From a checkpoint of a small mixture-of-experts model trained on Wikipedia.
Size: 8 layers, width 256, vocabulary 32000, 95.3M parameters.
Experts: 6 picks a token, a softmax router.
Training: a variant of SOAP for the experts, 791M tokens.
Below are experts of layer 5 (counted from 0) of a mixture-of-experts language model. Rows are named router (the router's row for the expert), gate (a neuron's input weights, with its number), up (a neuron's input weights, with its number) and show model dimensions 0-255. Each number is 500 + 25 x the weight over its row's rms, rounded and kept within 0 to 999. Numbers have three digits each.
After each expert's rows: "mostly gets" lists some tokens that are sent to it at least half of the time. This comes from a sample of Wikipedia text that the model never trained on.

# expert 152
router:504503552472510518546515556508509480553502492539492525515490524493494463478526493520556524504515522520468517487554468519505461501489532496511480496536456511484483490472497446489514493523488510533484516489523520483526481505480525468503481484476503476531477517516526488516478506471475519480450477494497582523488492445468499503479501527488516469537441513494476503543525483508473470484490457527487497507507529501508516510501515502520488463509490542502474492507501521503532525495478449515530499491506511473519476541491545544505472494501517489520451487535494478505473468469470515523459441507525475488534541537548534539459496472504561504479494537506508523512531540485532463479529494486517511505490533528490540478506471523516504532500506504504502464503508476505493541505527514
gate0:445470516490499466492479483476507474489475545520498492533494528483501453509520528492503498515458522554505498491505496492508506510491496547498534476536478477493495476502503482482490478497503492512497522509556507519490473469505475503459511457508527533512471523499479516521463510519471513550518495477470512487497492499516451504466503552470483507480502469509462441493464442495550467513501505505563477488505476564494526495480479512492485509554481464495537524490483509536509512518523501541534511479507546528509485523533472479565532551489500535472540486489496475507501485473486529503460503483505486455493543492487517495483464484487537535498488531511477460530487533490493509531463503504498487516469521545456452488488482497472486473430480487514514506510512481534466492493484487
up0:465482526491502449500501473496505489506468523512518487533486505497471481532501534499482485474476539502522500451498543518495509475510463580504517463527476493527514453522517479501517526454527466517504500515559524505531488482473511482509531511503528496502458503479498534483491514504519496534494494480483485495525470490535520551500495534499496555491505471456502440466516446458506468507522506495554505505534507540524528532479468529508484501510481466494499544497493487510505481515521495475519477473513532569571503531503472483531513531486501536467519531502497483512512466501516503485455476483495515501521523449481548493491467514480518560519468495513500518492502529486471548500507500494462496517482488540479480495480510499465487456509490512477516514467512484556510496460482469
mostly gets: " football", " development", " research", " production", " training", " construction"

# expert 26
router:499484557489529526531488560512493480554483497510492528539455543511494452496551486522534485525527541513464514497504480502502473487478534515485495491530494530475508494482479436489530510530489513518464533485568493471505493486463526470508518504479498476522492537529502505507466504475471502483455464506498556519473465472479517485480486510506517491530470469515472494523529521493470491487496491510515496481514518526522487524500528501504468458508502509502464504524500530514550539484462477530506514456507524497503470525487517540521473464531499513531454492533494499478468485452486512536470464520536491452527554532532504522440500482507559516497466526508506526525514541487535483481508500483549507485512508517499524468506483511500489507514481505499453462528512477522500526516521512
gate0:516491447504516550505529576493484483534464494494519508515487509514561490485520497468490502509490506519545517468515499467459481501525450468479446510523519485466517533535484545462519477468492469517487519528500503479508467480503460497485483497514547500484532500520516514490490473490470505493496464508496462510550529533513501519530544519542473491506458487493510555487523552544490526500467482513478530542526471484478473539506521476507504475517525493514495500530533476508474470509459475534469556481495496426506525487484475527525510505496492505496502485500513449512525510516475529516488496476513506474509490512520489506495530494464525463478528463523474473510473512499519450455463469470494457507538475480492491526513457492501531488497505487481499464511495487468487485451497485
up0:480495541477499504529485503515499504467447457508515489500505538526527502501523485451518491537559499463525517509497522518510451496515476480482452488496512490490529518510514522461495535479482522494503504490492477524533487510468484501502514502489485481475483487485438522477488444521500516527487460490515465502506491485491536515484510563542498530460475497467515501501463522469505513494450509528449469550464536510516487547522492496488480461509499502501508510521546502478506493521471459504495491488524518446497540523533547503552550506530510497541523515490485465505549482502533507523522500503523520481524495542496468562489508460474500518513522508496491498519517477522501467531495541505506511514508532463563464492503513432483487492483487519482478500521491456490465475476534524
mostly gets: " development", " construction", " death", " loss", " appearance", " tour"

# expert 132
router:524501523488522498569479532482442475514516471514475527508463529521499479475494479490512506492536543483460507497511454497472464489484527487456517464517476501493490488471508469486491510509522493504507463483519474502530494521505561470533493511473475471522442518529568478485516522495468511502448483533470523532481496483509530509467473501493543481524494456493501453511519466496482459475487529533509501521500515493505488550517493519482463476495454515520462521482476539485495521501458480498509513492494550495504487509468518522506459456488536491522474519515478473509481477482498476528472487517526493484542527536544509499479503494566542533493471508451551497501521545542528503485506482490521473473508476522531517474518486497506484526517496488500459480507531458526532514503530503
gate1:467499509486559484551511494555528476484525523472489473491495478504538528510513541480492482508518511474529510517479530499502492482525508473505512494513515550518490527482529475468495517542516463489562519491466508491502447475477503452474486496518528438533531531475483469498517461508479511455487473518462492477450503519498509484550483473514496526559504515484522522507523472505499519489532507506514495524557484539483543480472499526462505497487527560467481489512451491477462525477547517513489485518519498479539530495556534472497499516482534525492526470513489487507482466514488516501467514498517481519495535509507525497487507490469489490480493501559509486451506463479497492509513512513468477525502499550501469519488505491464490478473444495481507506546529466514484507527516454
up1:484497505502473490525540526496494522521524527527509523544534516522517517490504457471483508499520533495500526496479480494506476528483410537511558523517513516561510494509496511466487467528480472479466448533517516491505516485519499494539545501518514499486530521523496523490447472537600509507524500527520510477529514526521536525490468504539528500481507497515480455476526485515491470499500514480538524489483516477499483472518477529526483533516470519504488542459522483515475529487513495504513502455463474508500536513537508462535506547488528523539522516509487472519522499508534503505526485487494489487490493503484502503489457531517483477488470499486556487512547522479521477439464513447500484538494482472537493499467507510494537529504536492543504519513508469502506462493489528
mostly gets: " a", " an", " several", " five", " four", " small"

# expert 188
router:498490550485529509505509533484494482585514482513482540488463525520488463504540461537532489507511534495461514487516484511534501504466544506490464475523464511475480485474506465474527504514470483529449510480535497495510471491486511464487506488520484487497494519508529478526504508492472518472462472522514553498442461450496501520482503526503506487536476495494496484506527478490458470467515477525490458479488517489517483534503527520518492476486490528500477487484507509522536536503489470529494504479500486494504458497475530542532464461497547510513440496539488498506473506435495485496468466520555498463492537535523490534435505489517525531524483522465524530502564538517534516498515504481534501495510515504502530479504492515526475505498488475500461508508513456539513512545519519
gate0:516483494504492441511519524514461504470528492518532531478496509492528489488529500519492491483484449496452472531515498532510545464554479518407493446537464528484488508530509506463554503482496517517477471489499500463452480540467500494502499474495471492534518517497506473474511508481531521521483524540521510500516528475474497484496506489516523477508553506501518471446506512515537502486525463522502485509517541506474463477562491478517490491529488492506538533507466482502480463498544470506522487525527543499512522489530514492539494479482498496550505511468516492534500501505533534506533528514497501505460525505477513491474473504489525473492482501528473535494501476535490500476430527507473499533522459521538488512480526481516508486502493502503534459498483539482542540447532511
up0:477494542525506528489463478498519509547457521483464471519500535509462498482484495478536480491521495518522518505473519465482467547447538501567478553495498465499530498492509476504437525531526511507505516506503481522543500478536489494510481514490543498465503486508516514520470493519500464471540477492502498513504464490491498523470519490483498549517459508513481536538514470484474497500503508491485480499467440462536481534457524527486492526483506508502477476513524541492494565485437523482458528495463487520499489487511494530478515541468495534481485507518478480428495507500478486488455474517511456481543450498527505499538499533521506470493506513516531502493493481479508512509557506474508509480457533464500487483520456513488485521514513501471475529535503474512455481511480508
mostly gets: " areas", " buildings", " films", " songs", " lines", " systems"

# expert 2
router:531482527503512527544495534460480468528521480496463539534474522499509468480547500535519503517544520469467512490508459502525470504495532494465496438522453496511496499454510457465529496489509468522473504486494484510522490515485524460541472519471493474517463517517544483517498508490453526473442477519486526513500503503512523508461470488522531482509462496502511497494528468512481458470497492547510460512474493499505486542532497541520498475486472511505501505465505493475508539522447464518493537497490526524526470488486533529521478495492528512543454488523466484506488481506498495507479482513496511509511530507534480488489457461541527515530462507480553522505548539523511497511524476490518476507485473534526523474494496495510485494514484447525488476504531444551539502545534523
gate0:462494513492521525490504475490511491499490478461486535499499483484527510522494468478493487493465527532516473491459481522495516498472533498493522512539493522527524531482531487472498456492496436494489550499467529504476518509485499520522468473515447451536532506519488515510498492467475521495522547502469523486535469461523530498509534482475481532455458472526501486448470477500486506468505508488530493514534501504473482496489494480497501491506466508506475496496496476504519479481469513499526483550507478508489508462504489514460473463492483521520520489505507496467535491483477488499518514488480528513489594488523478505482537509495495512520523473513500499495476506522456527516480468484468478504536505526525505517465501547484481497435452509493508511478520395411510514515541526
up0:474513483523539510481480488458519498491478492458495479498449470494509492496491494488533514486455520512508468505478443507520511493480519503515547516493503482492570528494501533514544448513489482495492508533487524469526468538473514507495448509560527489444541517523526485466544467474504482513499537518516527471515492467503540493520476476495522493514535456481452478519463497491491488521501561472543490550523490524511498478504460526471504469474503481501525519506510492512511436476514530508496475461443473499505544464494493513494460493490468515488531502536466549519487496512485515495520479511536492498503542505479511521503532492494515481527470511458489510476463506492435523525458550500485527476523511488517494478503485509466531494455491517483495522480525473511511535499508506
mostly gets: " one", " some", " each", " two", " Some", " any"

# expert 176
router:514452534473490538512505528439489497527519512508483525515459517517514461485532471510507483519481535526460524505490508483508472499478531478456467485542503548437472474470510495495512473543513520561462492505485512475512466483447551486507512507495484475465527495533505495487501542502475513486494467501495525513499498510523499506470487566511497477521477484500487484529517460513512461522482506533497484511492497488499503550525537533502485470477482500483461505474512520492542524500485483535500503445497537479530457499511488525510473483522522507491493546512484480477464527466489500541466483512511464470484532518507520494482505491532508481509485477500510540496529545462534471485519465469502505470509500488543524497538512519546477513549440465483498481508530443546506481507478505
gate0:475531463506458511479520495479542510529503504480465516524529502502520515494459466487526536518511523529515527517509523467479508522438550493507489453494526501469536505505522483491558479528489563534517463459481508543502489530486512507489501491506468492486471504471475497487457522458514521464492519506469494492508559502489533503503484493491490523485492502520512473485520524492505504509451467495476494526442494506532515532521535487512460477554500488511507494481527544505501514511536479513494510480508529499496517487505481523445490483480460452403547444461514514455473476533531508539524498494522490505513516503554476511514507506478475448495485491506496491520539500508475490485499511454525480454470506485492489477527518531512506509518501491488486474513499466514447482522480524
up0:492516504510481477494464493533527522487486534511497518517485499479489531496501446508491477539511531534500512507470479469496436503488538492559532452500536531538548515465552486474560523525541498523523491470511492534521498472469555497515508438522516460469493506462483495482489512497498506496488494486475508497529524543471502524532496541493441496486497523479517498521467530457485534546486515487537506509503462519533515515541536551527487536500545499523474538509515513555446467504515486498494560532507515483497483491507494564490528497469463506444499495461496487504496524478517492486506502490513486484515533497519462518497517481499486491507474475504527469498507551512496511554491522489495468494470502485487482491483515512516503459518513521521504467514508490484492522458503483
mostly gets: " After", "After", " when", " When", " before", " While"

# expert 149
router:512470527478494496532500526457450473554509465497470550510461517520493471465523478510527510487538515508481534463549452497537493516465516471474485484552463519504461476482476478489494461494528484497469481484527497498527493516492526468512496484497498483504487523538508437518538521518483503486441502515477514509483524463486511484488508509513516484524470468499496480513526438507491472484505510545512457507483510520534499524541514498534502487484474539506492526502508498471502532532445484511497518507472509466508484504463525505510445508476506498518447536498481477506482494491488491507481479518518475496511552503531534512467511480578513508549491514465542492498547537522533509508499505508545474475497495517535538474523456500515481521528493453511483497496503487530545540511513498
gate0:533468470475524476503475468476506500433474513499423484525508487480478498455475522462496557518522510485476470474493529499505496505488491514531537483518491555478510521506463423517523503483530501500496491490517525468507509477511508493502486494489485513491493530498506504477563513508513513498484520485468522524518506516467535500532512465523485501554482498479548516535482501496464515491524499535515486496492505498470468512512479506538535482485548514563474537539529513526510498534503535502454493482471483459493510503501511507440534561483504509506543498533500482492483512517517503524506515519471483489557512527501567518501502498477477520476503500450505509494504472504475517515479470510486567499513503494512491515535494482485510508482470498523435442482470505537464516509519488
up0:495526465516516470502495493519513475466479487515446521520495481478489453457489511508499518494496464484481504457475503501531512489503478504554499462473481509441492498487480451516532523508525521502494505540508545457481493463514486494484497475479517551531509569479500491473515532531492526471486496517456526501510487500517515486518536481537487487516554503472521509514474491503498558495509472508483525466500531494471433510532500493520547499474531508550502503557533511496494481508514554519434504484498492484503519534502507520476510505493482527515513507538498509476499528547506507515560556513467513512545501504520534486510474513469473508489489470475471471457496506515482539524426464475494513507528475536494516502516507483499519503452471503525482464489464491504526502525510506
mostly gets: " some", " many", " various", " several", " among", " most"

# expert 168
router:496499554486488525534499549513505488545494475513483557522487516517481429490529465540545496513525515494480503489564503507525493510466516482483484508531501514487503490487498433480540501525470495552460501479549510473502494494456524460498535512505484478535520530533515482495509526460490511493467452497512555499481468471507522507481513544493523494515450477503477506554524507497497492467492484520496467479484528509509482536490507485537474471489500510497490490505522519502549556489485468539530532516515528479513473526490518541523468474507513502538455510534479473471475497441497526531463460539522502454498535507536501510453497491522547502515498520487513509514540517477528478488533499487533517489492486507472532488502481519536482519492474510504469477496523473518527514506503499
gate0:530513490518515487440501508530492530476490561512505463508516501498489476491493557487483502476526476517498521474490500500534471459516549472523505468552491513535469494472482506486478554524511467490490485487492491477470514473480473516527500478541510524592486478476489474557509459499518509474483496545499495475499513480509464468491487431518483522531475499496530503511465486490496460517487497501509516493521485475477524538486525468555501492509464487516486480496492462490479445494502471463535488480533483494502466475514525523515474512485506498486488508462548474496489496548522539517522492463453488490486503555502542481477507495466486548481503483511493497493506494441516477510481518477444497515505540543495493468467516553494538522484527516507510514507500484527476523518510490
up0:479480524497441491534487498497491483523499494513512513483482520503499481489502467550492522504499529484513482526534529497491536504495459501501482507471479512498550470511513481530514479484516549512510528507507496488538501544517504473497483523489457472479480510496496513404514515520484534505518516476501518551497486481490521540514504568525532485480514509487447502538536505512489556476518541497491496472484533496529435457517498529492485489520542508507513511513456532520524530506512484522473508512478500523549565519495473468502527516488502453511490485507461492515488464467469449475495506519523511534560518489508512514520487508522516508545502533504533492494469517544492520486493519535534520456508484454508546504519487486540469467532515498502517498500477521483517465547474527
mostly gets: " content", " tax", " pressure", " design", " treatment", " subject"